Experts of a small language model.
Size: 8 layers, vocabulary 8192, 48.4M parameters.
Experts: 128 experts in each of 8 layers, 96 tanh GELU neurons an expert, 6 picks a token, a sigmoid router, a shared expert of 128 neurons.
Training: a variant of Adam for the experts, 360M tokens.
Below are experts of layer 3 (counted from 0) of a mixture-of-experts language model. Rows are named router (the router's row for the expert), up (a neuron's input weights, with its number) and show model dimensions 112-223. Each number is 128 + 32 x the weight over its row's rms, rounded and kept within 0 to 255. Numbers have three digits each.
After each expert's rows: a language model's description of what the expert responds to; "mostly gets" lists some tokens that are sent to it at least half of the time. This comes from a sample of Wikipedia text that the model never trained on.

# expert 1
router:151165155150170165143185184141112109117148140110098057170180108107124180150188186066099122162146104102136207129168110168194126108108137081101100156155114138152110170095127160127151149108041079147120137127080149108099117172095103141137077077129162072151145104052131103176108174170131085067135076111076143147168139141092118157098134127166
up6:093134171066138088219146177077139158045125104166132062069101170173157117125171121154116163099116096136141171108155143145172141055141119167088133110096077136103087106144114078142126133093138081097127081114103138176152125113149134148152117143150170062050146153129159111122097098100173149131147189109117099094159149069124146161105123125117
up7:144192116156141118093145124147124164140130110117142107172134148118117149138195077116130158212150112078155134174133090140068111160094115089108130107119158184093171090128118156116187119111146169094188171179115082138096167170118084120110150140091145092118140082092139072154126078115136168128104147060103117179140142127085158164104194131186
up8:072135112170132109131110160123130098148115110107081127136125162163118202125141129103130109123084081151123106147104123148128113105138101108161171107092144155171127127135104141165133117093152068153106123102099117112124156150127112161155129105104161092106136194110084141147165202172082198097100076132136090141134195102085115106131088106143
up9:121105125067135108180146109100181115101143049109089075061163151087148118132117116105117121120101105050133124076123148127154113115164101146093170148102108166130157157163119078163142218118149154112108151105135144140134072107079125128179121153127159085148131178080171129168113112100117087136120099121137120173080151080089141099111059172136
up10:100137115142125139139174195137111145126104162094133150141071166107117151178186058126156162098115121089119129138108124145161150052141135090159107129129091221129106161097079159144106120122129089143142112037127152068107122118093095130122168101192146142121169117099106119182153195143158077141109134096112186150168073148100104096096056114130
up11:087106149129143108156137116155124116126099164166100087147123145123166102120135141113112133178211191158136094134145118099146107104115086174174147177120076098098072114158123130108142132141137114166152153110134146199082069122136165124109142133143062130123183095103151126081119182176132152169131164089196167094182168109191105153063129121056
up12:103104134119169084148183053077123080090141148129146136145127101205160084176167191144112079084167080146189116172147110156112161081128169119099114123121100113147166181094151117059099154143138144060115135106149098112123139159148106107146122092154115092040135112100150115176084106094120100135154158080122203166168101152100188133100119089145
up13:118092128133120166157119189133101116192111115094103113120167128112130112121090162155172097067142126165151156116107155129070121116123164121162105081141127165108174165097069171129098121135118121137084087079149109120076128064111134149096133128120164136130143096073151108137140130118139131130183125173092091102141164163119119164133106190118
Words and numbers in sports articles and results tables, such as team, season, club, tackles, Cup, score digits and separators.
mostly gets: " team", " player", " game", " club", " season", " games"

# expert 15
router:072136105125196162154157151131139112133096099102125124181088118107149162172097106117119089173089121073130153164151137165159141063155131133118104162156090134147143197045194098089170128110118125123117166117085130063103130107207136102203121134111148129130116089154114093148135139119117070087166162174110170121119122127183108120123154156146
up1:064100169033160153154118109096138071133128108179143111186047121104155185111139153106090075099083121156093154094179100123148198124131120166111140119076137113151103139137140061174172134050111163123102093138120148136156106154131171143105135138090143129107036081165104145091116148147126060124196143141060190151112155161204129137179117128147
up2:145100111115153075139168145167144179050165142096153102122172141197136115138134083130077186121110128055091086153111147098162156061201122139109122099126121131152116113076126092129114086120159124070060137162087151113108139120131077137204133148124141112094122096166145162132147139115131101082147116049122139162186103140161098134131097120128
up3:080161185191152132162135129190123143106128080111147131120114145094112094145079155155094192065134062162070117126139163114096127064152123081075137174160183142104141147113099138060115145141133152189095140129086100158097118138197071084147182097057169126106158132138092141129076152119101159115095113138103168144131128214101043092133145150140
up4:112138144117139170153151067139148145186078116090132155147066159103153125132175165056174142170096089072115096164135155098139064138100139156145155135103087154122136202152088143128175174141158083155103066129087145175135113116156138139135184080104185049159109151116164165130104097189138136049104169165146151149153144158168120138128055070151
up5:090135073215150139079139123112078119139116151121115111054134093161125049179162188122074105174126071153096111102111110136147139168081144076130083177118117131143134069109136093129146144114094072144149128075171149117104111174129134065160092167085123077156166081133112160129162198155159140078154064097111082113123139130149144098106102161175
up6:157149162117146155170121164151092144144091148188155084152163120117173156122129053142063147091142112130118135147118151122128078111077112188094146131148167070131106178114107127114153109102139119151081113078146076154147105159174120115125130151140161120086106170095104101115116072161127126140120177125110090127156118132128206113103135085097
up7:155139149187148093082124110043112134161135091113083088135122146126134109139139098104140107160115074130121146127100095161123119121111195130134086119103136197118086160102060132139201107110158175101108174144150115139140107114151120158178123147134181172122108119111181099116191081122152149116150154073084116141160156102128151117118116131175
up8:111144086119139159166126101139113085135087160156170120166071141215100110148194135108125105112132125131166123169104139165083143074140144087137178153147154150093112095126109144087052126132137088118182093084083041136102180153114187115133118126097127104130069175104104118121234191096104202115085053122184117065096132132159158122113088100123
Middle pieces of names and foreign words, especially after an H- start, plus Devanagari, Bengali and Japanese bytes, e.g. Ha-za-rd, H-app-y.
mostly gets: " leave", "year", " care", " calling", "ield", "mon"

# expert 37
router:144121137099136128121177147147215124105125092132136047135157124102178182171107090102167105158132141090115135114158120137103119124149151118124171160124125163180106191104159082089195135106103090163046113119109147137097166159110191149157074110109124081095116127166111075157097137115123088118176106147100178130128113114129158130119123082133
up3:107140162136130070208109127125164207105114155164135101174100205134122148124101114119133218119149091154065095128122111109090153120118160122108120118137146098103136057116100117098121102184160153141182137148138105174123113150166161109172155132060107127123151105216144137078154158145133167130136127148102183151137163119144064093120116093135
up4:108116165112146093136133096095114209116121090098181091098164203166151126138138067085191114153165110104114089126145095121161086118129118100086149145165099084142124138150123207139111125097138070082061134155105155178154121161120116148072156075156111094139189142146172098115106135088148082128138180154091146150128145127117088148159112103162
up5:093132104171136162138146143082139113194151111102126095074132124113151149168190180116112123134135084154173093117150120142169136151120120118115113145164133100174136092102164094131117121103089137114092149067134121091101036138133142108166111109137141081155136093162159136152123109084141128047162048111133112162208112164189098102139056143091
up6:131086149088113099202156147157118146096130077144162097157151155118194172139095117092116157118116100114095132124136072130153122154137165145080203120114065074154095118151077145074101123146143159109054111159121092139164044098134124112131100143181212085106155198149103100128109100178137092131122133112132059119161104167089149128110112099120
up7:128140136203143105080144162111125115118120109108118051112155139092121116148154123107155140177081154071124103130134135128102119159080167104154152079095149115130107159123044224136177142109122227191125123144109118111116096153114146135144151108079151134182119146086194096150073055110141125098152154069105085114104129096068199099107162126214
up8:117151073137147158189130102147138142081087101165122134099125177160120125151168113096109132099099162089178118156116101137068161107206141075154158112142180180110057116079108079139098142110169109150135098122145098096072166152105147125124119102094194116102119157135068135145143191115146134081075003114195092147120166114163134110084135143126
up9:074119051108129108121157081149130160159159088110114073125157127119132074147112161116156159176145094067104151119133123130079099159123129098152123089124174158170139106124122060098167137139117181120132134133082149063106111133064111097099145147140189129115102202148111090222084150123107056162143117137147083185129120074122128151122107143117
up10:091138125126122142130133137136150180155130130120101089104094165111120155142185113093163233146120115124165096118085172120130128130144154182191126113126079219128168193147110148121131134102124047147101066075133079148137132119122151134048129089121144099126107131162129144178110153147120072135134125130131146178080151180042096106090145092187
Head nouns of institutions and categories after the or a, such as Party, School, Court, government, war, League, type, area.
mostly gets: " Party", " School", " government", " school", " Church", " Court"

# expert 34
router:154095162133180129119160149127209094140121118107156056157181131142165197178093080057086123148125162072133166148152142189165105099112096117047123147126122098155114135119126121098184158107119120123172106158071117141146168134096123078145117106111087125099136082078142091124084168106144095110158132135073178157116146180131138124139151154151
up0:139091156152164138173150144117166107176144139050229135103105166129124118138104134138120116180182138149115177108149139136155101152080159092108110141101105091081142087151138117112113113099200163084186149156124133056157152089120134124128147114127098129113047050113065112106198144161118172120209092107110140198130126160132109045147109115116
up1:140135152062150182162112136079125132137133164143123086106082096109167189164116168124163119085132122183167113098148087117133154097117129127093138119109166130141129117103131154143147079091139169078176139188054156158128106121130092139112093107125184087117049080168123147102184196147091107120194100108102218149131098207188133129134142114068
up2:137098127147121073104165096156146086091144133167122120120180178137174169140113124148116145127110126089078095129095099144122156129101125130060121117160097123155130112100122130129126102093123157100106151116069122135123143185089138089184073148105106195117135147152190150100115098087105146126168079065178163151144110138147166100090197118143
up3:135170146171149099182116147146145106110120167171112127107148138100129114131120174157096174094129154153107137130119160143102110040145177101113158088096163107147079057128141141133140113158179130128144113184106160127115187129208153113193144109042089110161115077163104149125129167185106177107187083107081115140210119105119065068101157129122
up4:144072116130124093105129093169144157187109135110150088139148161112160153159150172065160181155189131148124055114127179120161152050101141168133121137102129069130128092150097206111110158140117141160113113151070186196150142158126114117091154133166051095138103111120172101116131074163165084127124136107139083131159136169120147082139095084126
up5:089135110138121126146138064118137118205171115096160080128105139096146120152174111109112084127137107175097124126167164107157095130083096144154126149116127113120139092085137121116194113105129123070081123142128121143126110133201114139087120117104146079189146091156179114180087175101163167104183063128137106122208129170187138131127068170127
up6:116150158122109122166146154162137143174086067164137056117109143150165143144122085177134133127150101166150125133191090128138132145054145123081178128145102097153119177137124134138085135170140168181100149122128087188111038157095078085127154207190147086107112157157103081140116102072158144143109137100095115131180095160151109148152138124093
up7:096119183236152075119142150093153143120098126112106076123112082101147112152136112130096210209128139105129093185111150118067139133103171114097161096096167098117156127121086207173157068097141124131172181134125084126142083127159126175122148148097160193125047099089186094140107079119108180081090175106094129146120155104119133088121121153182
Middle fragments of compound or foreign words (Ball-par-k, enc-ore, comp-re-hensive), digits in codes and measurements, and words like This, rather, ft.
mostly gets: " Par", " This", " ent", "This", " rather", " abs"

# expert 50
router:150130169072135119108178137118195101104127131112150124159151132040155185172098064059150119140173175100112113086094111151155122108116142112110160088105058114132138095135131148094167114098148135086166097129119108157114126080154108094140073140111172147088136113084159116152094176161137144066182151137122141084151099162083155109131134122147
up0:137112204108183118186142099093130118159136143101224142098117167112124138120091144163127101173136136199153183150179132132167147136136149093100134187154079062110143098146159078160111125093161179118113098174156144055175139105167089115110130097108134163079045080102115116043139126144145193078137127136122133142104136102139121147180118121138
up1:130115117118138118131123144076138085095159166155137111124115125127120181161174134135169112129100143214075098104118133140107163143105073120136110104092172096166137086096137101170150103130125147137156110117155081194146137181189103179086089152125155077129131083162122163124112169155142126091197109140128176197122133167171118105117138116102
up2:165073115172123112141152117152154101058145121145120100102176109139172191127108122108077185172184162161085094118105110120058105063103144135028113129193106132148116141122101108113127109070110112095102119131125130105111145159147136151160104209127095170151132158143128200105128100135130168120206144060111132104163150159112107164123159089106
up3:113176123134131117143135134159174176106087152168074138083137202087145127139086147155101172069113071144056119090115121120113136113119164094134114171147157116099075086135093135062152114169150153163138124109147113166089103106208149084136132156068165115125158164148108133105119107188145214116130155112089189116181094127168150111094080116115
up4:155074089118118130112147147123168159173083127153109095153086124117163147115145169095161109145137140128150072151150123123129148098151195150097115178186078137144073169135108164135159122132177144146083132097028149198174119091169088083115148116167088125096096199082149133076112144085112108106171191156158090111189114126123115139090097071124
up5:121134103102125159162143081100130073149141103125162100078137130118114143189201154105107096160151080204098134129094124113153139163099166130082106158112101122099157064082132136086177111116088133125131153165123118125132132190127135110117113134126162107180166098146118132114107144114218131089170052116181174117186157136165157102089095148142
up6:120112185068116105171158100163103178125044093176117056109118170148153108154147104139116129071111084137128118109139118126132108092108138132068200092112153126139177120150133080195119150084132148159139110107091121155128081137176162139108140126106136151101165192099176139128113094139157131161127148155053102105129120180124117137107102119132
up7:125131168226140071080144155092128066098156121117097081150134161096130079158142124159154150178106061084161142134135116121116123144120147113149048103116167209112067086102091154177160099123124177159128135109143080157085111151115098157174119076084141127128078122108141069151093100144129198090088145115111129058147168152103186090118138143127
Opening pieces of technical or scientific words after the or a, such as exp-edition, hy-brid, bi-, species, water.
mostly gets: " species", " bi", " human", " exp", " Indian", " water"

# expert 38
router:209157138164180104084152135128148128166090146067175075157182154141140152170121100102085092195120150126149144114144139156125129132097130088124123201153111112160130121102145147083152171089077072120111185107117149135089147091131099137106077121143141131119104102153129131120102169133149109115187116178127129132124126210103085147090187067139
up0:093076201127150101106149148160101094125126156158170149135132115109112114140170099139133111148061114109144134100188110113107092220110146145134090198128112090091166092141165072138068113170124157102178111184186121115110181129136093133110147117110154125116107126166121133064165138163142099068132158140130101169086088163136111133130081134119
up1:151151168109150137123130082047064110129100158113196118153085120136118177156110163148124121163086084184111120090226151108098141108086137102104154072061139118145135124144108135157126157041135144127170125097147158175156093118141126178120102112119160129127097075148108093147154147132160097133152144140129182181108143203176101102151132091084
up2:175122141142122163132160145134120132094140088160129099161135102165150164123160121175112146159150155142044065141103141088074133097138119109083103166178111155151096114077089106138082098116146105132097145095107135105121148146114114165167120142141143175172112148105149091095081095112118064161147079121131164099119081128162138113150130156146
up3:111162101143146137113128087190176172094155160129098126103143130088135072136130171135072155114168108182064106103095091114066129112123125093129152172132179086134089086114128182122124105208078156179097181105125133150120141146194146144138177101061147155152164121146119111107120135173123134126137119131084142134139149152110048092155082115164
up4:200092124087138109082120103133091167129078117134125120048103183139163163130140158094189137133113157142162124065134139117131166085086160178137170122168048100131108168152151191161151159140182122074111155172115152197160127133109085102112140042131152121116123169101120117086151158135099157170182154125093155090108092202128129090168113135111
up5:135168118188131134113143125129079089201146148087139106058122174153162132153148181123102090181198122202144149131104147111131090122105116099106109128126116164146140084101109135117116123070117067094120150120124156101123141164145170128113094086067167086174112071190133173158164162145146168132143080176120089135206106179171126089095126066066
up6:052147126144147087169157112093105136107095063170168104084088202127167127148102119167079164115093128164137117156188114120169117126138123162054198115098084106114130170172069118167141157148160114163105117157135090145155063065119105132105164134158172076097159187138138084101155093094124111141083103060130106101108105188145119162107092102131
up7:125155132198145087114133100081121168112134112089111071094157118145144084147114165134111142143038093115111148121180128165109158152113174124138094117143146158116135120085079158155151107116157170167161149122137105137130090143121137133147137122054137136125101067081185139153072034089136142089111148095086119103189172076111137138098139099177
Words about music, film and TV releases such as album, song, episode, released, plus hyphens and name pieces like -la, -mo.
mostly gets: " album", " song", " episode", " released", " te", " video"

# expert 59
router:171159107133193105157171104141144125122152097169159125148148139131186164173119104135115146148139149092098131122132134157133095107096099095113091184086107119138105129051174097121131154123088069117121157136142137140102149118142126151128090161090073082086137087141102060131180141097134136068124108142133187158121134104131182176046160106125
up3:154136174189150084136142120176111158069121111144112125127047130109110126145127174174147220092149137158106098132099155116116149144138212110141157154100123071103112136079126090136094143126178082143119153127094153129100131173187168098116117134087102133147204134203092088083112140195165140172123125130109180119095112124154072080110088073146
up4:139095070158130087138157097098122177175136118107125145108091193132157124140109146059180125136133118088115069130103136122136120036111174190125128138130069103162095131160092168143192111118144160148114104154109138185154120165168091104133136120196156132119089180121136098149113138123142126094128118182101094117108120137103154119141076101132
up5:089135096163128153097143107087092076169156163121115112115136171128139112164152184103109073171141080193099151099123166124177135157087170124168157148102123096150125060101167143144150090111101131145129115120094140147131145159186136096128107130122109082152134089108156097144127156112145143109144043103143134109204073193181119113134108119155
up6:087131180114126116208134169092079131118126050165152096116116134156141152122156087147088128128082071152107114123105108134129143125120137085140125110146082109121100115121115138137141116131126109143084130084144108152193139113122119176117140159129144087149161170107121056103099112125127148127137119114175138088140081177128159130132080135105
up7:099169137172152085125150159084128162135131118099111064094122183084127057133150097152192102167110112107147107175067115148126052174085120113159091116094155196153112121095046177080201082102167136123194164094128069109104110136111142094129163137144120125108120069127146118150105097115136181100088171104099120102121194124163160122134178115191
up8:152173093178154105164133101119085132134079110144128142161104196160113143175134121107098163104119126122118148171177157153089121148158084063141163129108124177152149124062118110135115144064140126129108131081119070158087116150138119144156125141101166076108143134101082145110186220129111200093087048157154102088128161138150144081098106144107
up9:114127151156141091169136111118117072159152093138113088089161111061147102126192104146124120176223129084108200061171079099167116115163111117158154155103108137097166100114117132168128157121096104112081210159097150163136154172099146084146128147091191117123153139081152079195126102123121072149135098077151181183122163130181133128153119153121
up10:109129094158111136091174175113114118131117115110134108155067187154108178173125120140138135111169073126126108099143214126147121116121206129136126118139108156195141183105075113157081153147133125109123090089121061126136120157134123148081123128086111146138168109153138121146160166153126102112129179059133178219118128159109117096108139154140
Word pieces or numbers right after an opening bracket, quote or dash in tables and infoboxes, such as (are, "Piano, (2021.
mostly gets: " Label", "De", " Died", "It", "year", "with"

# expert 14
router:128160151130180120139165124123136104117124130085132114159106075104118106110105158097126156156122165088111138163151183213122111037160100105100121124056081134184151135068183090138134154091095076159130118138098118119096158144136100078114070092126134122099131093088158161168064139129094118136149150193123162154108142173147168184119167082151
up0:109073179144175087141151164104123155143098112108157143100128123101148073161124146151117169126111082152101121125176116130172094153149152154155106127197076148136112043144120116165064113162204192107166126148132115090101124077159114145139147115116106115126072046106122112125125124126131134122157113060101167188156101080159077110144084083099
up1:099188147104143191118113140116117133107124171106119132218090076127102159126122179136150134150104115168094076098158117147142169157130034098168103164083169103193111106124148127171158134136105140124140089117144076162117131157188130142100122026136182156140101087165118165082114126128132102145146119170092164132160137199177122139137112099078
up2:125144099181150140147159099128117114056148158177187135078133119134105165137143128183151181090090179154123125119094124132151115082066144096092121101192081102210118113099111145134122100119134121094091156086097133177129122151116071071164147144124122121149126132097171123118137086131120124141217118129104155066193113186189102140099153132147
up3:072188176147151082192127120108118119095096135155086138162112160090152103145067150172086181074124124186099119109137161129106166126167153106111163124115143014110123132097121123071117123170112112129122141154145144092106146136181147095202133126067126168167116098133122178114132125166116192138112126091100109162168143148092121110138115113134
up4:089125107108138151106146118122138121128130084098108168178123151134159167121126135060169064144128132114199078085103180115105115083157153183175109128139076132124072150114157165113136105157125088116083119126101139178147086139161087116085150071169150121114088160149137159092130096111087112114164127161120084189125178186106177128200119103109
up5:086136126154118102129130104114088160206114096091123133056076137096115127139161180081137110106155079178068100128161143098145116200089141097110116163109106115145170148113146156098109128083096058125069130112168129141141110175116117063163109129100139105181144098149084143145124154178138103108121064091110097148197129147145178149143108155128
up6:095145158118121066180134112134117193140122104092146025104124132180163141152120131139099160099099077131142109124128126166176110106118106117130164070080101174127082113133123146117135158068146112113171106100128132186130070197135117132097115167180149095118146115126125092084125127104155168165133113119087109133199165137142126136113100067119
up7:105130167175129064097152098054112179177130137155142046161088166154141090151137067103154140135132106126165098136116152154113107125101131103107108080135136188156157124093107115085139069111158184127076144139130074148121134124101142121170162123106188126142087081069166080114086129176125187120096195108106091131154138080101143157101169105176
Pipe separators between cells in wiki tables, paragraph breaks and closing brackets, plus mid-word consonant pieces in foreign names like ff, gh.
mostly gets: " fl", " ju", " sp", "bow", " Domin", " voyage"

# expert 4
router:156112196167169162155175126157166102177106095107163106133099079083135195147077114108075152142100146085108111171136131153162102066120132079136118123132132108166104178097199165157163153131114094163085139143125124157101133113205134149176129078109082104105130101133073103148181199101094092123126116130094089150126129169183123124109136104131
up0:127095151137192134099162104147116141168102143133131158111112108161143113148134183150106166117114063116124165079159143084118068111123155089139089156149124177079144110160179126161131140114122123170165139140152132068112122090143158160145111130093123129057108146148104133042144164168179187022154127119064083110088117115167140129160078117103
up1:126154084058170192148111081110108136085128128141164125158088106089137135129183198133142074117112127168135140168168141149082192131072061161133151104082157114164159092153150125133188097075111137097192092066106167140130120115137114167108090142140138110141121111173093120106131171112141048089162128152128175163129113199194074159124150119083
up2:159060091205129147175149137162153141096109083113139094118161127206187194145067115139126149103106122115111134174130172103091107070130173122145097133154066136137110133120106184168153143075138147126053198086137118122115139148153121114168117152156134163109108139144144148102091086080139113113145100079079147125158115146158106118131136112106
up3:105109148143148151200148154187151154108124165138097101120109156128126117140063116139091141058162087149072095126111184090122130091132169089147129102142174096133093108161124162136180106169174161163095175154078146087084140128193168157146133186086104100124144108210100133106102168175113118120127121132096107104123118166142085054141082090117
up4:136094103088145159145126167139136146101099177100150130144143156102181117133093146079180142186143146120062107143116168124117125058075121169130115140159070131119123123145157175163113143133169082120099118114118171178156090131141109141108150097091101095135147170171123129080094131135116130138163096140076105120217137188117135207124112066097
up5:120163117086122162108122078065112118164200154138150134115084146144142096142177174115165086159126083163125151141147122120164112166133172098129145188117127144152141070102154133060151089125104082061078110098121160102115100112177116112166108144102151081163145080147135130140169174111159087122194118137136085112142155189140170130106084097114
up6:069070198093131096130137136089121125171148099169183124125098078149125171124110094138095106080135082126168169126122134132136135083122134153116170108138084133137098115154099170125161058089150084137133179124170099179118120108088123149062169127118164090134174201121154114073135145098131135117134131135168079076179126134135125117116081109112
up7:110141110199148086082148122098138159138154109117099082113135133065128145170138127176184110196088083115093058131110113128111072193145126082115141070081111190108101128129088160154149093140160201096119191138096099084162103107137127157163186139062081144138147125130170095125101101087150176113073180067069091083148210106089181125107118123180
Inner pieces of foreign names and places after an initial syllable (Yam-ba, Ka-cha-rava, Mam-ata), plus reporting verbs like told, says, see.
mostly gets: " told", " says", " tells", " saying", " April", " ask"

# expert 32
router:114177142115162138122178176143144088146159106117132070141158098106159143139142143141085130141125153108128159128126179148112104087152130087140123181087078104158096120066112150114172180134109038111099090104068138140127177113213178108152101115136106119089135103133086078136142165104127115149158143172089181173107112156144107135081137114119
up0:083079194107167169139155143134140140172157138150109113124111145137156101134123142132112172173116082126148146104160138153122106179136138133125123175159064103076144069171188070154090116126126118084195101097131119081112177124158120211120162126129109149101118085151074141057126113100136229058141121128073080209064124074104141119158117140134
up1:124152139089161167154128105109117128137161154144086090161099153115174198124152202168151113107104096136126108105173122116132167136054141117074159142100172072145122084168089162186116111029138137138171080117180133126130075112129152149174113156129125118163081058176098093128165166052143109124156142152123194186060114194156115112144146110077
up2:095120082143127087171178112177136128075144124148159143121151131120136160135082151145118192166108152146132110092092143115084085089133182168127086157188133136187107084099145148125099100091174110164050128119129112115105137141123110148160133138127138183120110209084174146052153112077162084124115134082148130131166087111124133142170167130119
up3:100150134127148133166131129155150180116149107129064113145102138071122111148072144171064145065165143141089144112112158122082154078120161097129135105134126132113107093090136137050121162205154097159069096114145146185071173143189188096171179147029119179174128114145104108119141156147146132142093141128111129118168165147190110134116091094129
up4:183071153154153150105179104129121140110143092071160152089131163140153181154078103056199104122108149073149124126119135136089088114044136202132201174108078121116138106118123138067144127120157125121173091104102169142111111126167149102095166127139105065128110138168094084122100145102107123135169159111120130119122161141122139131164065113153
up5:121144113135132184093138098066089164171177151082104096087129104090115146151208208101115152154129114152126154061150102110152139160142159097180123171088092115150081100100153154090151093090081124150154161125124111117111075158150127166093118141094173058194169076134126117145089168129143128123155091116067096136155123166134112127128073110089
up6:057142134086120111208158127105121123143119041161150110107094154162166174139193127116114147095111084110165105098158158126143111172128097146066174084116146131156084092115083151118108176103086091103165118117097093210116124143160153147107113151166130106062150174178160091101142098149175110140168160091102133127139099119104159130096109108109
up7:175112156153135066087124130098123159132190082103115089148119133104126090144086160153126148169088112114148085120187154117133077185094172082154114083047106122130122120121095153124157121125134188162218131159089056153139105106119140123166153143081151178136122141088145144176161136103149157104120160097098111183095124174112161101099133158173
First pieces of verbs after a subject pronoun or who in biographies and plots, such as en-joyed, res-ponded, ref-ined, impr-.
mostly gets: " res", " en", " reb", " died", " impr", " eventually"

# expert 35
router:111177123122163120141169129080149095064125121140168039118139155078181172170098106067104098131126165103137181143167171174116088096109123075089152154139084126186124156079139155155171149088166102137127116129070123128123168110129133100155085129113127111112090092109141070144174134160120163105161107112109137143107185124102160135131161137164
up0:142132160151160088151141087106084116120151135168157117095144152095136172142107156133161187128126110152125137092184122128133114138146122120098116174152095120186172075157150000149129134114099145051105107130151141099118100124176114168112151112124108161106119119121110116089120182133138160098154091098116105163080170183161114117172049123148
up1:092093116100153154114104132088170107110111123170135104081096065137094185125150151159100119095107061213118129118117148129134192123126117114079168100081101147158129124146104113158121194100130149118192105146113149158173121088151154119108101109147137067120102101163122110103157173142091101082163118133098175137132174196177082129125156057135
up2:126069102196136141114157059136154074068129088139194157093147144173157190124092099154144151129137131140094076144113080117121128028093112146093130152202077084123107133091176155114140142136118092168074172147114158105138160116108129105164116150139108200093145092133123118138106079113158139063152122098100178117117121095159070117132182120134
up3:095186162114134079135132129132162192088095181163136174132108140123123119147113186102121223083132101165069123128098093097114116121111165087082183131122155127109080096121144129155155188196153114118142148158133053121086110108185150119123119141070139094139166139190167122097128162187141194138148128106041127171155128144143078083099116129156
up4:131132141130145117073155093083112132151135089089133094153092159084128159117088184128132131126136098121142079164156140132163113044102144136128157186187079143131078133090111152190136157080147105112113100105076174233142142141102155087113121062130076198133094137131124085102143150168110144133146097178077120138142168165080124107137122034156
up5:125144109139122127102148089117114095169111145132110093048109117099119127153157165099135093185171130200088141150116134111147125152134146168118142154105131120136126106096156145114123118114078060170102146103123104098128157166155129076129106143096139060203158078112139127107128136133134164111152085130118135129206174130217125119152130192187
up6:099102146098105078171149108125130169140137148154131096112138136157145132144104078089065165134128096131164121124131104149152126164141069167075185115104144076192120123137123115129085121069117137089116149131173085173143130156138157156100152085140158118091144152141096096095154132082142155122094097061069072099127122132079213170152177078095
up7:104162091204134096112126161088139145175146128167110035132133158085151142135170153127138204224106086119162097139123117119121124168096127079128123075110091172101120154112097177089145119121143148146152160110143065147153144176120146146137093101099124128120084114116180094134141108105158182093128189089107136100141122093090182134061114133192
Verb endings and common verbs in history or institution prose, such as migrated, defected, completed, used, built, located, began.
mostly gets: " use", " government", " service", " used", " began", " built"

# expert 0
router:145172119159191155136172086101143124171130109126170104150133150102137158139073099068115121211083170089116134117128085165159121145139116097090127128124041176182102178084175107099124132096132065109100182135133112170118145090131114113200109115110137109093117083130147084129179131089173139116170121130115191158141099095127148135120146071166
up0:137142169125162118150164115089112126190135157127144149126121140098102136141137171149133179163141080166136152135190103112146106148104152090140136142153086077142179108069148080113078122108131137131126065212102150111138158076150106154109119080102101081073081115151116099113119154137144189125156120164107173148136110091091170096103078188158
up1:090142091070164175143130055067108120113112094146103108159145070130125168133119151160153149182090108189101074104172124132118173127099055092114159115132077156195122093132161123160129112046158126131196148170142137157170096106124117116137082098126131089112067047117088112115160140148157115142186131148129163130099113220176125179135101153118
up2:101114114194138109138173123171084165090116142198146127151188106203158185149141089131140153081122117053099091145101104130132146099117108161082129136199089117132075122116116155117163112116133107117096139122071160105145176128101097177128123170137175111137116154176103146069086119147204127097148144087148162140160123101124155099133179142118
up3:085149154170155108134137106126126154167087137154092134148110149077120103123110182153103167069179114153063133134121174109060139094181189101181129081154140062125171122134045129081112141153156124099084132164087110149123142114138159169176130162030112139154163124176134145167147098176117167162154138121088196143128138091121088075125083079122
up4:157052127096156145130129137095109132123139162130167107073059128122146119148196203082108125092120121156132083147157130120130102057144159145115161150175075132111091112146158197144127119128168122131099135117116116175082116139143114103125184072121152127179092139132158080069100144080104157129149164116076136106135147147127140146156088053138
up5:089125119143136148125127098099112197194167120124138115061151100159133082144154192055122106163163096162153159111130122115127097177106083112167114173107064116198185119104153157087103100072138129117091153183148146158114102122120168079057106105129148079170128076152119125144086189078153099127137116096098115173198092124160155118106116138121
up6:102114169162120099159142154113088191095152081129167094139110133166175111130147095113106133110154101170173083123151093144137159126109109131172146075116111129160057114138131135146158129123122096129102124143094109135151096101158099155108184119182139120116114226137051095107099077144105122174170156126105110079118093141107137144136137086139
up7:135104092135142046113142046139113147128152088096054083133138152156176094168169132110155135164075141120130124143136125120126115158089150109122111104081111181102132166104096155141167102163131179177123165154128103126098121131140167098153120107078124205100093099137131122140141094095179199086125139076120130108135137116091169085087151113196
Commas, periods and table pipes, plus word-internal pieces after "co", such as co-ss-eted, co-ef-ficient, co-con-ut.
mostly gets: " special", "log", "cal", " annual", " independent", " senior"